python train.py --num_hidden_layers=8 --hidden_size=320 --n_experts=160 --experts_per_token=4 --d_expert=96 --d_shared_expert=0 --hidden_act="swiglu" --moe_layers=[0, 1, 2, 3, 4, 5, 6, 7] --router_score="softmax" --normalize_top_k=true --routed_scale=1.0 --balance_loss=0.00137 --balance_bias=true --router_noise=0.05 --init_std_router=0.0289 --lr_router=0.000904 --vocab_size=16384 --norm="rmsnorm" --norm_eps=1e-07 --tie_word_embeddings="early" --optimizer="ademamix" --learning_rate=0.000374 --beta1=0.9 --batch_tokens=131072 --max_seq_len=512 --train_tokens=877500000 --max_steps=6695 --dataset="wikipedia_en"
Below are experts of layer 4 (counted from 0) of a mixture-of-experts language model. Rows are named router (the router's row for the expert), gate (a neuron's input weights, with its number), up (a neuron's input weights, with its number), down (a neuron's output weights, with its number) and show model dimensions 280-319. Each number is 128 + 24 x the weight over its row's rms, rounded and kept within 0 to 255. Numbers have three digits each.
Before each expert's rows: "comes before" lists some tokens at least twice as common just after its tokens as in all text. This comes from a sample of Wikipedia text that the model never trained on. Tokens count by the router's weight.

# expert 159
comes before: " of", ",", ".", " and", ".\n\n", " in"
router:148115125139138186120111147144061156156110138109143152095116111147146128131083110111117131119089101153067130117118081096
gate0:127087123139147094117140138161159156172125133123132125129156133129107121125139111147132119106138137055119126116135094125
up0:153150104113144123128077113127117111151126116143089133112110181147171125160106070123139131137123121108130124140086142103
down0:105118137087159125122162097127125099120138104106162071146134107128074129134129148160147118136120132123118136157171114138
gate1:134123128075106153142138117080155123146072131155143112109147150139156128104152123154161137156103100143138176103150087123
up1:133124126132133167140126133100138143127097165153163127120120147158168128132189152116165121172103127117111156135132096125
down1:155162142107171112132145095148114115155149132131137078146149117117192149082118152161082136143125125149093169149135111164
gate2:100093162138141128143149113128097139104128109142137127094086116110084104120123201107144149102112157125159132134103170135
up2:086126134158146123147154123130086150087109111102115098091091114126095091106117162126187124131115129142127142130099116115
down2:116134162114124166108140127110132108101143146130128125102132144087131160131125144103168116153127132151117115174135100140
gate3:167091124174166096169138149172134140114155099147100140170099125149132182114123147154113161131085133144088117132074097100
up3:151168078111090146144104157144163165123132124130127124128127159150096089118136139139153173104103120135078145133135119176
down3:142129146150145086130172116128149117150124124158109109113129121132121110120102157127128144113143147153128111133153096115
gate4:120145146172160115107149142126124114090131108093137144122140156157118112108095118139140128137100146118137131121105118139
up4:131123104070160153124094107126133144145140142132114122125105118097150124163154116151118159123116128115100147131138145145
down4:132133107136132160178168142166123126158080120095109133128125126116155099127134092097115167136142128167164102166087152159
gate5:094084132171137141154141167146104123091144084119118121095126118127092153131089164108169156113152103110154106123147131144
up5:139149148134177135116107105131096175145125189166163155129151139105143113172168104135116111130076108177129131136162144140
down5:194132139163123140138144124132113122113095131107188105091162114131140132163129098091134116147113133159152130119104102105

# expert 86
comes before: ",", ".", " in", " of", ".\n\n", " and"
router:152154116117160165099124131179148146152118145145106090127098147117154119123112125129131121112120096160095118099115147077
gate0:148146129166086107112109115144122139105111164150131108088123102133118083130142136089110158113150101142109133096103110127
up0:103156123129127169164070151120100139121115166125130113113112143172130077099132112105131149111120115188139154116084089152
down0:117157123129120158147139114128133120137133149138146148139180111118154110124111136138114136201135121107109113150164138158
gate1:128160138156100146136080129091093130148119125079145100126110137131132101124102151047135118099134148109108110143103113117
up1:111131139135110088162108116195137095111084096119106123138110101105122150112141107126169150115164143142124095137120181180
down1:149159095141139145128148103098134083132116095158141115116147131131107137115119143055097134100135119162139142139107121100
gate2:167132121132123122138095153152169122127116140104108158132139137091155087123109072104145108160139144129107097121104093102
up2:147100188090142147071107106138110107118136142106134170104154112108100154127140118146106180110163124125138145126137162147
down2:140123132116137161146137133124093119109128075121107086151126094112085105121124135160111125113103105089119170066159117091
gate3:079166103162106127145131101156179135157140102113111135163086119144150118093115130109167135117129105151133104175142133155
up3:097117134126156108114141146130159117135089103145096111154135151096128143135112135158107136128116147136127133217151135101
down3:130127113123117078163149159119120114160136100105169146134150143169131135153163099180118141093132057119082122109141097119
gate4:151084115102141140139115167116124161142137172151126135108185108146102160154178113135114125149107120119119127114149135078
up4:128094159123163142080076181067131136143136146098143125130153099138077146113110120131152135139108151116137119126134148117
down4:108146125107140159114087170145121109169094145088102151149130136104084145151169120141120120117140123140111110106139108112
gate5:136144132168120138152144102159135087120129097103078123173166124124176090131118137141132125131105172137121129118137171161
up5:139120128103145150147134141138103165103154158158145141117109130139141127139162134157192126137156105155143146089135106101
down5:179132143130136128103122166155123151104133129116080162103125150156108119101123121124146142125139168142117121107103131142

# expert 144
comes before: ",", " of", ".", ".\n\n", " and", " in"
router:170130134156125129107123117121130091146138127088117117127157093122128115143120105094102123134114097136092085131105123102
gate0:150123099130119121107094106165126129095123129150147141133112128148125141167128088146182129170138115125102117153121079159
up0:118143108174126142139129119131125113136116146100098105104106136151127120148081120111112172119149107121110088081130137084
down0:137123134120102094121098153111080132127140124170133133148116145136118136083124118142162159123098152151142103114123179164
gate1:109148122117102135078129105134153160120146113152164124129129106101115126135100107153113105117098111145120091183094149104
up1:148162129118156117129070105107130114141119107082105104115147120112083147131065112104140110140095136153102099184075124090
down1:124113131122107165111120135101077100115126147111116101144123137070126087136138107181132139086115128129084149122129156104
gate2:151104110152094126137153167126107163129091115138125158114163137130127128090095103123128190113136120136129132120107086119
up2:142125147145092133148115148089129136138108117092089139127165124137122094112082116113140149112155084170121169137125109100
down2:126106169113154162103108112134114145104131152102117107165115098109157114148098128173169134151123135090104124155164102171
gate3:103147122136140117085118117113108117108182085176152134151135116132170128119093117139148117103130126138132110096137128121
up3:109108135117106160116174160105150131126182103118138146143094183107156188143099127134116125111114142149097145166122145111
down3:153127154091082130111127146089142120119148110140157124121130140130127120111158133113104104104079147114095139113141120103
gate4:107168156118081109188089081133147105195146144145119116129128117107157108127185161166168120169145098138119130114078124156
up4:141091129124150152070135182112090147126140138151140121135164136138158121123116103098115109105132113151148148104148113084
down4:110173127106172126125108122126124123129148146117127112153112116121125111115119127161137143083108165118133115120094136154
gate5:087115125130116059163159143127083119107133100141101143121101104152083131111169141119118141143148151143170165119124124185
up5:125133163149115107117112155092094111162119096103100149108115112172157116114112154114131137133134104106109106149099127115
down5:131096091112101141110138138120117123147143112115159061145140096094124150119099102168117162125146127116142156090139145125